python train.py --d_model=192 --n_experts=64 --normalize_top_k=false --routed_scale=2.0 --init_std_router=0.0325 --norm="rmsnorm" --beta2=0.98 --dataset="wikipedia_en"
Below are experts of layer 3 (counted from 0) of a mixture-of-experts language model. Rows are named router (the router's row for the expert), gate (a neuron's input weights, with its number), up (a neuron's input weights, with its number) and show model dimensions 0-191. Each number is 50 + 15 x the weight over its row's rms, rounded and kept within 0 to 99.
After each expert's rows: "mostly gets" lists some tokens that are sent to it at least half of the time. This comes from a sample of Wikipedia text that the model never trained on.

# expert 60
router:58 39 74 47 28 41 49 63 25 67 62 46 41 35 60 77 52 60 59 66 83 59 46 43 34 61 53 72 51 57 64 69 33 72 56 56 32 35 49 56 44 35 24 39 72 38 39 45 71 54 48 51 36 76 75 64 60 65 53 65 28 32 83 29 65 62 41 67 23 65 50 33 62 47 50 59 43 35 43 33 57 42 43 38 57 48 43 61 45 36 30 68 66 58 55 59 47 35 46 64 74 59 69 52 37 60 44 54 45 41 63 74 34 18 56 43 51 35 42 54 49 48 38 30 53 36 36 63 46 53 61 31 58 51 63 49 63 71 27 75 45 74 51 59 65 23 54 26 31 33 51 32 47 68 48 16 28 62 20 46 53 22 74 53 60 99 63 52 49 55 21 45 80 58 43 48 43 33 61 36 40 62 69 63 48 60 48 44 40 44 80 55
gate0:68 80 74 64 53 72 35 53 83 46 56 67 37 61 36 84 55 53 59 70 51 44 41 60 49 39 41 55 31 29 63 53 60 32 41 28 53 36 34 54 42 66 65 43 59 35 31 76 27 57 69 44 36 88 79 81 50 70 39 41 41 39 42 37 65 28 54 84 60 45 49 78 51 58 41 57 47 30 30 30 78 44 47 61 51 54 54 55 63 29 52 92 58 73 39 53 54 26 25 54 62 70 72 46 39 58 27 37 54 47 32 68 49 44 40 56 36 39 60 43 55 44 38 65 38 55 47 50 45 48 66 55 51 38 45 60 50 48 62 66 10 55 63 78 24 46 80 36 43 60 54 73 69 53 38 51 63 42 32 79 59 47 26 55 63 75 66 55 39 64 51 67 54 66 63 44 35 55 56 47 76 39 57 57 57 52 61 41 67 33 32 65
up0:66 49 52 30 43 66 40 48 42 38 31 55 56 51 18 59 72 48 66 69 78 43 86 39 35 50 41 42 46 26 18 64 53 52 67 28 61 39 38 63 50 72 25 25 49 71 29 50 68 76 80 33 59 57 44 40 80 30 43 40 22 41 49 57 50 41 39 81 49 79 78 56 52 44 41 46 63 26 58 60 64 39 21 43 49 74 51 56 37 54 53 64 53 56 33 52 66 39 45 70 57 31 57 31 54 64 22 46 32 57 45 31 57 43 61 43 55 61 49 57 39 57 36 77 30 61 42 25 45 42 30 40 55 33 51 56 65 43 50 50 44 61 63 74 28 66 40 61 60 64 58 44 30 53 10 53 77 53 51 55 86 61 54 45 61 71 26 58 62 50 48 44 33 44 49 32 48 73 53 07 53 65 65 56 46 66 52 48 36 39 34 52
mostly gets: " +", "km", "sequ", " DF", " Opp", "omet"

# expert 49
router:62 27 61 42 39 35 25 63 41 71 39 51 61 43 51 59 46 70 72 62 72 70 57 48 38 75 68 28 64 18 38 62 42 89 56 52 24 65 68 62 30 42 48 55 62 63 24 42 60 73 67 27 49 67 61 38 33 48 77 59 19 33 53 41 59 51 23 61 31 67 35 60 49 40 64 49 61 11 32 57 63 59 29 44 57 44 57 67 51 18 55 63 54 38 59 37 33 40 56 66 50 49 34 53 68 66 49 50 29 38 42 58 44 24 09 64 63 31 57 48 48 66 46 16 44 47 58 53 37 36 44 38 50 48 41 43 71 31 41 58 21 70 37 40 42 55 45 36 36 59 34 57 53 54 42 23 29 36 19 64 58 65 57 40 53 96 55 41 55 50 30 40 53 56 55 41 38 52 45 66 56 71 51 40 45 32 64 49 27 61 67 43
gate0:39 41 40 44 21 38 27 55 83 55 56 33 47 68 73 51 53 35 35 52 58 61 58 63 67 49 41 62 38 21 29 52 57 46 60 65 19 62 47 41 30 63 39 32 44 67 23 72 78 58 59 59 67 52 63 46 43 49 58 80 27 57 25 31 46 70 20 29 63 51 45 58 38 73 63 41 49 47 51 63 58 49 51 44 58 68 39 61 46 61 48 51 88 36 42 44 78 34 41 55 59 54 52 45 61 58 30 48 37 58 84 43 20 27 47 68 30 51 27 56 48 61 46 44 56 66 59 32 69 41 67 46 61 49 70 54 75 44 62 53 63 37 62 49 70 21 49 43 43 41 33 47 21 62 10 29 64 26 24 49 60 35 42 51 53 80 67 25 65 23 69 42 41 59 61 37 51 61 57 44 59 58 54 50 48 36 20 48 55 29 30 34
up0:42 49 41 61 43 56 42 47 75 56 60 23 41 41 82 48 21 36 50 46 74 83 55 52 55 67 44 57 48 52 28 34 60 35 66 46 38 58 45 55 49 39 63 32 50 64 35 44 90 76 63 46 64 33 71 62 52 28 54 75 24 47 34 43 51 41 19 48 49 53 42 51 58 59 77 44 49 51 27 44 51 38 42 47 61 93 52 54 38 43 52 46 81 34 33 61 77 50 33 71 69 40 50 35 59 57 47 57 11 50 68 38 17 29 33 77 59 46 37 65 57 72 73 45 52 66 38 45 52 56 59 41 35 45 64 54 78 28 63 57 57 46 57 56 84 30 64 41 39 47 29 36 44 35 29 64 38 47 22 47 59 38 53 50 44 73 47 46 70 47 55 51 43 60 40 33 51 68 40 34 53 71 27 28 45 21 38 55 81 43 45 41
mostly gets: " Coordinates", " Born", "Area", " Occupations", " Spouse", "Note"

# expert 14
router:35 37 67 58 50 69 49 59 44 69 48 37 34 50 66 46 73 35 71 45 78 45 36 37 35 89 90 64 40 39 56 64 46 78 31 65 44 52 65 53 38 23 47 52 40 77 31 40 62 57 26 50 63 81 65 39 24 72 58 46 29 61 49 52 57 42 43 42 53 40 55 31 63 78 55 50 50 57 29 11 47 46 46 70 59 32 35 54 45 33 52 83 52 54 42 29 59 50 48 73 75 49 48 51 56 51 33 40 42 31 75 47 38 45 22 58 56 63 39 84 41 52 44 24 48 54 36 57 25 62 68 51 66 38 46 60 72 67 34 85 41 78 47 45 58 33 59 47 49 41 56 46 58 66 32 20 43 54 26 71 63 50 64 46 62 72 46 62 58 54 33 54 68 49 39 20 48 32 40 67 53 68 67 31 41 59 58 40 33 34 57 63
gate0:42 36 54 50 59 42 46 46 54 66 63 62 46 54 77 54 44 44 74 47 63 64 82 48 59 57 36 54 64 23 72 18 62 37 68 55 57 50 54 46 39 28 58 55 43 29 58 49 59 46 55 48 46 22 28 69 55 36 46 60 26 55 85 66 71 71 39 56 61 65 66 37 62 57 40 43 38 32 51 40 62 47 42 38 58 36 65 55 36 26 66 51 27 56 66 56 73 49 43 49 30 11 32 62 37 39 11 62 48 62 54 55 40 41 32 34 28 66 41 29 59 43 59 35 70 76 59 60 53 20 54 75 50 60 81 56 68 56 46 33 26 34 51 67 85 08 57 28 51 33 66 54 45 57 39 47 49 62 46 55 66 43 42 31 35 64 55 51 26 27 40 47 60 55 43 47 48 25 44 71 22 52 45 38 58 40 52 62 38 70 87 30
up0:70 14 32 57 30 50 24 41 59 44 22 55 57 45 79 63 54 35 47 49 46 31 63 57 70 55 20 57 61 57 58 36 31 74 82 14 54 36 58 50 59 43 51 49 66 82 63 47 37 65 38 57 45 36 52 56 71 50 30 74 46 38 57 50 42 73 42 50 68 51 46 64 42 63 24 49 46 54 64 54 80 35 42 52 61 65 00 64 41 61 34 28 58 42 42 60 39 60 38 48 51 72 47 70 29 76 50 35 44 34 38 71 37 38 38 28 47 41 43 17 41 52 22 40 42 39 81 15 63 52 68 68 54 54 68 51 53 37 61 61 72 51 62 58 46 43 30 65 36 46 56 22 43 47 47 41 53 35 32 67 70 46 66 62 43 43 60 43 49 30 48 70 51 75 40 41 29 57 58 34 42 47 47 36 46 54 41 36 28 44 45 79
mostly gets: "During", " including", " alongside", " featuring", "cluding", " behind"

# expert 19
router:52 35 63 82 50 51 49 56 55 94 49 36 55 48 40 99 31 48 82 70 55 57 28 43 47 75 55 60 41 49 59 52 49 41 49 43 49 37 49 38 48 37 30 62 51 35 20 64 47 54 41 42 43 65 50 64 34 39 77 56 33 35 52 32 68 40 33 73 45 65 70 34 31 49 68 51 30 41 48 40 54 76 57 61 30 40 38 59 68 65 52 66 48 75 39 19 63 42 48 50 60 64 78 44 70 63 56 38 59 26 42 70 51 42 35 64 55 49 26 45 72 55 40 44 34 49 43 65 35 60 55 39 59 38 56 51 46 64 46 78 43 63 47 38 49 65 40 47 48 39 49 62 63 58 55 30 22 71 05 52 29 50 57 50 43 99 47 53 55 40 27 61 57 57 38 32 33 37 45 69 55 51 44 52 23 49 73 49 52 65 78 64
gate0:56 43 40 74 47 30 24 57 47 43 37 66 41 51 28 35 48 85 56 62 46 70 41 36 64 58 74 56 57 60 44 63 51 77 53 81 51 68 45 41 57 75 48 66 43 22 50 30 32 35 39 56 75 39 67 51 26 66 54 50 64 35 40 20 73 38 54 38 63 41 46 56 61 64 46 32 48 25 52 30 40 64 64 55 43 58 35 49 72 50 52 38 38 60 44 56 46 39 72 55 52 26 55 48 47 36 55 56 54 40 40 64 53 30 24 22 57 51 80 35 48 12 46 64 62 77 65 45 73 59 55 47 74 61 34 46 53 42 27 62 42 63 15 38 19 65 58 55 39 27 59 34 33 37 44 42 49 48 68 66 64 52 56 77 48 35 69 41 22 53 48 61 45 47 41 20 39 16 51 44 52 44 51 75 24 28 29 46 50 84 33 49
up0:54 42 38 27 66 67 51 59 77 75 39 58 67 53 85 44 43 39 58 27 41 50 56 61 34 65 64 36 32 64 38 48 67 49 52 41 63 49 68 66 43 58 67 37 57 70 50 43 44 61 76 45 48 44 50 19 46 24 49 43 61 62 57 67 47 65 47 55 50 51 73 41 63 49 36 68 48 48 56 67 44 43 54 62 45 46 72 41 41 33 34 48 50 47 68 32 69 62 64 32 35 74 31 55 31 29 62 44 38 41 51 00 42 77 58 62 70 50 13 69 51 65 67 59 32 30 14 56 39 19 55 46 43 41 60 57 71 21 70 31 39 57 69 64 68 32 29 70 84 48 33 56 75 61 54 61 39 55 43 57 35 53 57 59 44 33 39 48 54 56 63 60 34 44 64 50 51 70 60 68 53 74 46 70 74 45 81 47 52 48 68 47
mostly gets: " •", " On", "//"

# expert 1
router:30 37 59 66 43 73 79 47 46 37 50 66 50 46 61 72 27 66 63 35 58 62 54 40 37 68 60 68 44 39 46 56 47 55 38 55 61 66 62 49 37 27 55 57 73 66 37 42 54 57 51 58 33 36 45 32 55 45 64 46 37 55 66 64 69 38 38 65 30 59 48 58 47 67 58 50 71 37 55 25 69 44 59 56 59 34 26 68 54 34 33 51 61 34 44 46 38 37 41 56 61 44 60 41 53 53 49 52 42 35 50 91 42 50 38 50 37 53 47 48 48 74 43 38 18 50 44 67 56 45 41 53 55 19 72 50 58 57 14 74 13 73 60 61 61 42 31 36 47 48 44 36 48 64 43 39 37 52 21 71 49 26 79 46 39 99 74 58 60 42 29 48 73 71 64 18 52 34 66 31 47 69 47 22 31 52 82 58 22 73 80 41
gate0:78 40 52 48 38 75 45 66 43 49 60 16 32 69 81 60 53 35 66 81 44 65 43 37 54 29 45 33 46 34 85 40 38 34 52 38 39 43 62 43 42 40 54 51 63 63 59 67 51 44 47 51 47 70 40 39 27 44 62 19 30 47 50 50 32 35 63 34 73 45 72 47 43 67 61 47 51 46 52 51 42 28 51 32 52 65 60 23 39 67 74 67 41 39 37 73 12 63 66 45 61 52 29 57 52 39 47 41 38 62 52 46 61 17 49 66 66 32 63 46 70 40 58 33 48 54 47 24 41 53 44 53 44 44 78 50 33 50 52 31 39 47 45 39 43 51 45 41 47 62 67 37 20 73 36 60 51 80 47 67 47 64 57 72 77 72 59 44 71 33 08 69 60 56 64 43 23 87 38 37 63 64 62 43 56 49 83 41 46 56 44 76
up0:28 41 33 55 42 52 44 52 51 44 33 44 39 62 31 62 39 69 41 31 52 67 47 88 38 60 60 60 69 09 36 47 35 47 58 35 43 50 60 40 53 57 55 39 57 70 31 73 70 81 65 70 42 36 57 36 59 41 45 62 29 47 53 53 51 27 36 71 39 43 47 67 39 52 43 36 62 70 55 52 48 60 35 53 65 45 50 39 46 29 47 26 67 62 74 38 71 43 46 75 59 70 67 44 73 64 64 47 60 60 34 66 64 30 83 46 34 47 61 40 52 58 79 36 72 40 19 56 47 37 52 67 37 71 66 38 51 57 70 41 65 34 28 55 42 54 54 52 73 64 47 55 49 73 12 49 43 20 66 30 36 79 38 29 59 53 55 59 57 69 53 48 50 39 27 41 24 63 61 35 56 18 33 47 45 20 44 52 73 44 68 88
mostly gets: "ropoda", "elop", "ecut", " Veg", "stitut", " List"

# expert 42
router:25 22 76 55 47 40 64 63 47 30 40 36 50 57 74 76 52 61 63 30 52 34 35 39 64 52 69 67 45 30 56 72 51 68 40 52 35 65 33 47 34 50 28 47 56 55 40 46 46 65 53 78 33 43 51 33 36 43 82 57 52 57 42 36 44 43 30 55 19 64 70 45 55 61 64 53 65 62 50 25 65 45 49 65 68 49 19 63 76 66 51 74 41 33 41 21 44 18 55 60 57 67 54 46 47 57 46 56 37 55 77 71 42 28 39 54 70 62 37 46 38 41 61 36 20 61 42 44 49 53 43 49 53 44 64 48 49 42 38 70 46 72 46 63 53 57 43 79 50 50 57 47 48 64 38 35 36 62 05 63 39 51 67 51 56 98 64 45 50 36 23 49 68 69 53 18 33 59 56 58 65 47 50 13 28 49 69 59 14 60 71 57
gate7:45 49 46 31 46 53 23 70 28 45 53 44 22 41 58 69 61 39 30 58 48 47 50 57 27 29 79 38 46 77 27 51 56 48 56 53 52 63 35 59 42 49 57 44 22 37 27 26 51 31 46 43 57 40 54 35 12 42 39 30 68 93 49 63 21 54 56 33 53 56 71 33 52 34 65 37 67 53 61 44 26 52 71 30 49 44 37 52 67 55 41 61 64 24 47 54 62 75 64 50 73 61 73 31 47 40 53 59 61 67 35 67 49 61 52 58 49 59 39 52 23 31 55 15 38 70 34 18 36 46 49 34 58 60 57 70 52 43 20 36 57 36 11 39 55 29 39 48 33 60 18 59 55 61 37 35 40 42 49 64 63 28 86 51 64 47 64 67 24 50 36 47 61 47 49 34 72 34 40 43 41 66 37 53 44 60 48 45 28 70 45 42
up7:77 51 45 55 63 53 61 21 53 47 44 39 60 81 64 48 41 68 55 48 37 76 45 41 61 66 34 65 60 23 39 41 31 44 48 17 38 36 92 26 41 49 36 40 52 57 77 74 16 67 71 58 40 74 42 62 94 61 41 59 21 51 63 55 54 29 35 59 47 45 34 54 37 58 32 54 52 51 53 63 67 30 18 66 47 43 34 60 40 52 78 57 54 70 36 37 28 51 44 23 25 40 39 62 43 41 63 40 34 39 68 29 56 69 23 48 60 40 47 49 80 67 73 70 51 27 63 60 43 55 59 49 55 37 37 56 50 50 62 46 26 54 70 57 36 28 68 56 49 45 76 55 64 54 57 72 35 56 62 55 41 66 31 27 41 56 46 38 58 41 56 62 36 38 51 41 63 69 70 48 68 39 60 37 68 44 70 64 56 65 53 78
mostly gets: " Report", " ±%", " −", " Hond", "och"

# expert 54
router:47 39 91 54 38 57 41 62 58 72 45 68 42 30 57 84 48 45 63 54 55 56 51 51 57 77 71 61 47 46 12 72 40 68 42 27 32 62 45 38 37 14 42 41 41 52 47 25 63 54 42 56 45 29 43 45 39 46 67 54 21 39 51 72 55 40 34 38 10 57 74 25 53 63 44 49 58 40 57 22 54 34 34 57 57 29 32 59 46 42 38 80 45 53 35 40 67 38 46 43 59 43 40 45 30 60 47 41 32 45 45 46 43 37 51 29 63 37 39 51 49 35 57 63 45 48 43 42 21 63 61 37 57 52 57 54 99 49 61 61 21 77 52 41 45 33 48 24 42 62 63 38 60 67 50 21 49 67 13 63 46 40 56 31 35 62 40 66 77 50 41 26 60 89 52 49 27 58 68 56 53 53 59 44 39 51 52 38 35 71 64 59
gate1:53 40 60 46 52 39 51 59 61 74 47 25 45 66 52 63 51 60 44 43 54 33 47 70 39 36 52 47 69 68 50 37 76 52 61 65 35 56 55 66 46 47 32 51 63 63 65 54 45 66 54 63 47 50 52 56 77 69 49 58 70 45 36 67 54 77 39 43 28 28 44 80 54 42 64 36 33 38 49 26 97 49 25 40 60 59 47 63 78 54 57 61 68 62 61 62 51 70 47 42 40 31 43 48 72 49 44 41 34 50 13 62 42 19 57 69 54 42 63 43 66 25 22 47 52 45 10 34 73 45 31 44 56 69 31 70 63 40 20 96 52 53 48 56 25 40 37 48 36 26 44 57 49 53 52 46 53 49 49 54 59 83 63 59 57 64 55 72 63 79 58 22 58 50 49 82 63 53 61 52 50 47 38 81 76 44 30 57 48 24 54 36
up1:75 53 49 32 40 35 62 22 48 35 36 48 47 50 52 27 55 11 60 41 65 61 52 37 52 55 70 70 62 33 51 69 67 45 47 39 65 50 57 68 41 54 28 49 43 54 41 43 44 29 40 71 78 13 77 35 32 33 72 55 20 51 54 37 39 49 58 33 56 39 31 47 43 72 65 34 41 45 46 37 36 32 47 44 54 61 84 44 36 40 71 41 35 55 54 31 42 33 48 66 71 72 48 42 54 58 51 49 51 36 65 47 74 66 18 47 45 52 61 72 34 38 61 42 19 52 58 62 53 67 54 41 63 22 35 59 30 48 54 46 40 29 42 44 52 56 63 33 45 67 93 33 70 42 36 39 33 68 57 50 58 19 47 99 53 50 96 41 52 34 22 51 38 59 36 36 42 50 48 59 49 40 46 38 46 55 33 29 55 50 36 37
mostly gets: " over", "By", " than", " @", " scoring"

# expert 21
router:08 72 58 66 45 33 47 41 61 77 53 55 69 49 40 86 44 81 65 53 48 59 49 55 65 58 64 76 67 24 19 73 47 71 31 48 31 49 59 57 30 31 50 50 52 67 21 31 49 60 54 63 62 47 53 41 48 53 51 64 20 49 60 51 40 56 25 74 18 50 51 44 34 68 77 45 47 54 57 36 50 39 34 73 46 50 30 58 51 42 34 74 60 66 44 33 50 28 66 44 51 54 47 49 20 57 35 34 51 31 31 78 14 51 22 54 56 41 42 41 46 53 45 36 24 49 35 63 49 54 62 48 66 55 41 64 78 32 28 76 37 54 44 32 23 61 81 30 36 75 47 52 64 50 49 38 31 59 17 55 61 42 72 57 39 80 43 38 55 42 41 43 67 64 58 42 42 51 51 50 50 63 63 56 38 44 62 35 26 55 50 42
gate3:55 54 27 13 58 47 36 41 44 33 53 46 65 45 28 46 41 44 52 35 52 39 67 47 15 40 47 74 32 41 28 43 29 61 20 44 25 22 73 60 41 70 38 66 64 36 20 14 41 37 57 58 56 52 39 52 60 66 80 51 54 29 54 29 30 58 58 56 64 46 46 65 41 44 48 38 78 42 57 33 52 36 47 69 33 48 70 67 42 71 34 50 43 38 43 62 28 42 57 51 36 46 32 66 51 67 55 45 57 53 45 36 58 82 34 53 34 54 61 49 47 45 63 48 42 74 45 49 49 49 57 53 63 18 38 67 11 44 56 65 17 49 73 58 26 66 52 30 31 51 56 68 91 42 54 45 34 50 64 52 50 75 80 61 40 43 52 47 43 61 62 53 64 84 55 60 69 48 68 50 28 63 80 33 49 58 54 39 44 25 71 51
up3:23 66 64 56 48 56 51 36 88 54 50 59 24 70 57 49 44 62 53 41 49 43 43 49 58 88 59 64 50 55 34 59 56 74 47 28 26 32 36 42 42 44 62 63 35 41 52 80 64 58 51 64 65 47 39 45 24 60 69 89 59 57 63 47 44 71 53 57 33 41 56 48 57 39 37 74 43 45 44 73 50 36 81 44 85 41 49 61 36 15 25 52 48 48 37 50 58 44 53 41 49 65 62 43 50 48 20 57 19 38 39 52 56 47 19 66 72 37 66 68 53 52 43 49 55 62 50 73 33 40 79 19 36 98 53 13 64 63 49 35 65 61 63 42 52 55 35 38 83 67 49 43 41 26 58 48 56 55 45 53 45 52 48 39 87 54 48 50 57 42 51 49 48 57 60 54 55 68 22 50 46 71 23 45 38 53 66 49 27 64 58 47
mostly gets: " graduated", " died", " BC", " married", " retire", "Not"

# expert 26
router:39 31 51 49 30 69 54 79 55 58 29 50 42 20 40 69 40 47 75 41 68 36 38 45 64 64 59 88 60 22 37 73 49 72 69 41 56 64 42 48 45 26 20 47 69 50 32 54 56 61 46 67 34 42 42 60 40 43 75 38 48 33 38 74 58 27 33 63 34 62 63 32 35 65 67 12 74 50 27 45 35 42 61 48 77 31 55 57 57 46 24 60 43 55 49 37 63 32 32 62 63 52 34 40 39 75 62 46 30 39 49 56 32 23 54 38 54 54 49 51 56 51 21 38 48 63 44 31 40 45 36 42 46 29 70 49 58 60 31 70 43 57 44 41 69 64 42 43 53 53 46 61 50 74 20 55 32 66 18 54 44 43 54 62 46 96 33 39 67 51 33 38 69 94 55 21 49 40 41 46 59 53 58 44 43 41 67 46 45 62 57 47
gate0:61 68 74 66 33 46 53 73 33 78 60 80 26 38 29 41 63 40 59 66 47 37 59 55 31 37 94 63 65 20 68 57 60 72 70 60 48 54 60 77 51 39 48 65 17 78 29 54 31 54 56 57 34 62 27 39 42 45 29 33 42 58 57 54 57 34 40 41 52 48 20 29 46 44 38 66 36 30 58 70 38 61 54 56 36 44 45 00 41 20 53 49 35 60 42 32 66 62 53 57 48 41 52 66 58 69 61 61 39 51 47 32 61 43 66 48 28 46 54 43 44 37 45 55 30 61 21 50 27 63 36 40 95 63 47 43 48 60 55 44 65 67 76 38 55 46 41 59 58 49 46 57 61 55 42 43 56 42 33 77 59 34 51 65 49 59 39 80 60 44 33 29 40 31 64 23 60 53 59 37 59 58 63 71 32 37 32 38 60 56 39 45
up0:44 44 67 27 41 61 36 63 52 65 51 38 34 53 39 41 46 46 24 52 79 32 48 47 24 54 54 59 56 47 51 99 46 76 63 55 46 41 50 45 50 50 61 62 10 71 28 64 25 60 62 41 14 35 37 52 49 35 32 42 61 59 53 46 54 33 52 30 45 58 47 35 26 36 38 59 53 32 55 52 46 20 84 43 65 45 59 36 57 35 52 64 66 61 63 59 31 66 58 67 56 33 54 62 35 57 27 58 48 51 27 23 57 41 46 56 27 61 45 22 49 44 67 56 32 41 37 41 64 48 46 48 60 84 41 39 70 53 57 28 58 53 67 54 55 69 44 36 65 66 45 26 61 56 48 51 60 43 73 71 70 55 79 66 42 50 47 59 49 52 80 40 43 37 61 30 59 18 22 61 77 75 45 86 50 50 43 16 67 43 51 37
mostly gets: "st", "aints", "St", " Died", "ivers", "urp"

# expert 51
router:42 47 67 46 28 40 43 75 51 90 47 69 51 28 68 64 47 56 78 58 69 63 48 52 47 69 50 59 46 23 44 72 46 41 52 28 41 64 83 36 47 30 38 53 59 62 46 35 66 63 45 64 28 64 34 52 33 45 58 64 32 45 47 48 63 48 42 41 41 63 62 52 49 62 48 29 54 46 49 59 66 51 29 47 52 62 44 59 43 70 31 37 50 48 52 28 36 42 53 76 67 28 40 53 32 70 42 50 42 47 55 89 59 36 39 48 50 40 54 38 53 43 20 25 59 61 48 60 45 55 77 52 60 58 54 64 57 56 38 55 63 55 46 33 75 34 67 47 40 44 56 37 48 71 23 39 37 57 05 77 63 43 56 53 57 99 64 53 52 26 35 42 64 51 62 62 48 41 44 49 21 41 80 56 23 67 67 45 51 38 71 65
gate5:20 36 35 70 42 27 46 56 27 49 42 59 54 48 59 46 53 69 54 16 49 55 50 55 79 68 78 39 55 55 75 72 61 60 35 54 57 72 56 34 39 61 59 58 51 57 69 75 46 66 41 84 43 76 68 36 48 76 60 53 49 28 57 64 19 55 49 34 32 49 38 39 38 41 46 54 45 58 49 50 61 66 38 45 40 64 51 83 38 33 55 29 53 39 47 16 50 46 52 37 45 39 58 59 52 58 90 53 28 42 31 60 47 69 56 49 42 48 25 17 48 54 54 69 61 64 52 39 65 30 41 68 38 49 18 60 69 51 35 68 62 42 50 20 77 38 56 74 67 39 46 56 72 48 50 63 68 51 39 24 32 62 51 84 22 44 47 77 62 32 64 35 50 78 67 43 40 29 55 55 36 57 33 55 74 47 49 65 62 54 41 31
up5:43 50 49 28 31 53 71 55 32 64 41 62 31 34 77 42 66 37 50 46 41 60 50 65 37 72 93 47 54 60 50 69 36 48 28 58 52 37 68 52 65 60 48 55 22 46 59 39 57 39 58 60 30 52 41 07 44 38 55 44 59 96 71 60 51 56 52 45 55 30 30 17 55 37 39 43 56 45 37 45 40 65 44 36 38 75 84 56 23 54 41 53 34 45 58 52 25 51 58 32 77 54 30 43 62 39 44 76 22 52 60 29 52 56 55 56 73 45 58 72 23 23 51 49 39 34 36 55 53 51 65 37 12 87 45 53 54 71 50 33 58 57 12 53 52 25 45 30 50 43 42 53 78 25 48 43 55 48 41 44 60 62 49 20 36 42 59 57 51 44 54 38 45 40 40 40 53 56 75 61 36 72 56 50 31 70 44 64 47 58 59 39
mostly gets: " Arth", " L", " t", " Br", " br", " Or"

# expert 10
router:50 58 71 73 41 48 37 56 37 76 40 53 41 51 67 99 48 58 67 59 72 72 53 54 47 60 63 67 39 46 55 56 61 49 46 52 35 63 88 43 23 39 21 59 32 64 29 45 44 59 62 65 54 74 69 60 65 46 50 54 40 35 51 57 57 29 21 63 26 67 52 30 29 63 62 51 39 36 50 38 44 61 41 61 42 52 50 34 57 47 61 76 58 40 38 20 47 38 39 65 45 32 46 26 46 53 57 48 39 37 45 99 41 44 29 68 44 50 52 29 44 42 62 36 35 29 53 50 19 53 56 56 80 51 36 63 52 42 25 60 36 73 44 54 53 45 53 37 42 42 39 51 35 47 39 40 49 53 03 47 79 55 54 45 44 99 61 35 62 43 28 53 60 59 54 40 52 43 28 56 55 40 47 23 21 51 65 40 32 35 41 30
gate0:62 61 49 32 40 46 44 26 27 37 55 45 64 21 57 71 48 34 79 53 19 58 20 55 58 55 44 55 66 56 48 56 59 50 51 41 54 47 43 93 42 34 51 56 46 43 48 63 74 61 57 58 40 37 33 70 48 51 51 43 68 23 49 41 72 46 55 51 55 69 50 18 58 45 45 44 57 57 77 50 53 86 36 41 36 40 50 58 68 49 30 59 65 29 31 34 59 48 30 45 53 38 45 37 31 35 32 50 30 77 50 41 49 41 55 57 83 49 60 45 68 74 57 21 64 20 34 54 62 46 60 26 42 64 36 37 58 81 48 51 48 77 43 35 50 35 43 65 44 58 37 57 58 51 68 30 34 53 27 46 37 57 62 35 66 51 49 62 69 50 09 64 22 51 43 55 45 05 38 38 42 73 40 66 40 81 74 56 65 54 65 77
up0:84 57 49 36 47 65 51 54 36 37 54 49 67 40 51 51 64 17 44 54 19 90 71 54 43 24 32 30 48 49 58 49 52 41 38 16 53 43 52 73 45 55 66 49 48 42 38 55 46 67 74 31 56 55 33 55 56 49 15 42 45 52 61 21 76 67 42 60 69 86 31 30 31 56 48 34 33 49 69 46 34 86 42 50 44 39 34 65 44 65 60 37 50 41 17 42 36 74 26 57 32 60 60 35 37 42 60 47 37 55 51 37 44 42 27 72 50 61 48 28 56 75 53 51 32 26 44 52 36 65 44 40 80 52 70 36 62 72 54 53 75 65 52 38 42 49 36 35 30 65 35 62 35 43 74 24 60 66 44 51 47 53 51 48 60 48 54 31 47 41 44 61 61 38 61 85 58 36 31 57 86 52 53 56 43 67 69 76 38 40 37 57
mostly gets: " Genus", "aceae", "ensis", " =", "idae", "Gen"

# expert 31
router:35 49 81 74 25 42 41 54 51 74 42 57 30 32 50 59 52 65 72 58 65 65 48 44 54 78 71 48 58 20 46 77 55 53 40 50 28 57 65 59 32 35 26 67 37 58 46 28 55 54 38 59 42 65 33 57 36 52 69 46 37 32 40 50 54 51 30 47 22 45 45 39 39 50 60 49 60 43 71 52 43 72 49 51 44 29 23 39 78 51 52 53 57 64 47 44 60 37 39 68 43 38 56 46 31 40 25 51 36 35 64 71 64 44 27 62 58 34 45 65 50 41 51 27 41 38 42 45 32 52 61 67 51 48 68 57 64 55 41 61 08 58 43 53 62 20 45 60 57 51 66 40 55 74 42 31 37 64 12 68 57 56 64 64 57 99 63 46 51 25 23 37 36 46 65 46 39 56 49 67 36 72 54 45 46 56 52 67 57 59 75 42
gate2:38 62 59 70 24 53 54 55 45 39 54 53 71 48 74 50 39 51 39 43 23 62 51 53 44 48 83 59 67 41 21 14 63 60 31 32 51 80 60 72 41 33 78 60 58 36 58 24 52 44 45 64 35 67 42 40 24 29 46 45 49 33 27 47 59 70 37 53 41 47 80 35 55 63 53 33 39 66 47 65 60 44 48 44 35 34 15 58 39 45 31 78 62 68 68 40 33 51 43 30 65 56 31 55 55 46 74 45 47 68 45 32 51 60 55 52 15 42 76 45 40 56 70 78 39 58 63 40 47 54 41 29 63 58 50 63 62 31 55 72 64 35 51 54 54 45 74 50 42 50 23 68 81 26 80 42 50 38 29 75 41 35 64 75 58 49 67 39 21 51 36 36 54 70 50 66 52 49 34 68 75 38 66 66 61 44 32 63 63 51 30 47
up2:64 66 20 31 58 48 28 57 67 64 70 46 38 38 19 53 51 50 66 73 33 65 59 16 57 46 32 29 64 45 78 74 40 38 77 56 62 29 30 44 49 71 51 40 32 73 55 68 53 63 32 36 53 32 67 68 84 55 40 66 33 56 80 67 53 54 75 49 49 47 43 67 66 36 56 50 61 52 44 48 40 31 57 40 55 68 65 25 42 36 65 56 48 52 37 75 48 54 49 35 58 53 61 67 33 53 46 32 78 42 57 54 38 75 41 49 87 51 43 43 67 50 58 46 38 22 50 58 61 57 64 49 61 51 37 37 49 47 48 45 21 49 76 36 35 46 29 63 55 51 64 30 40 71 38 55 80 37 65 52 61 60 35 11 69 54 60 36 54 43 68 49 53 29 53 44 53 55 49 37 51 13 34 15 25 60 62 35 57 51 58 77
mostly gets: " JPL", " MPC", "Sp", " sp", " Sp", " Kitt"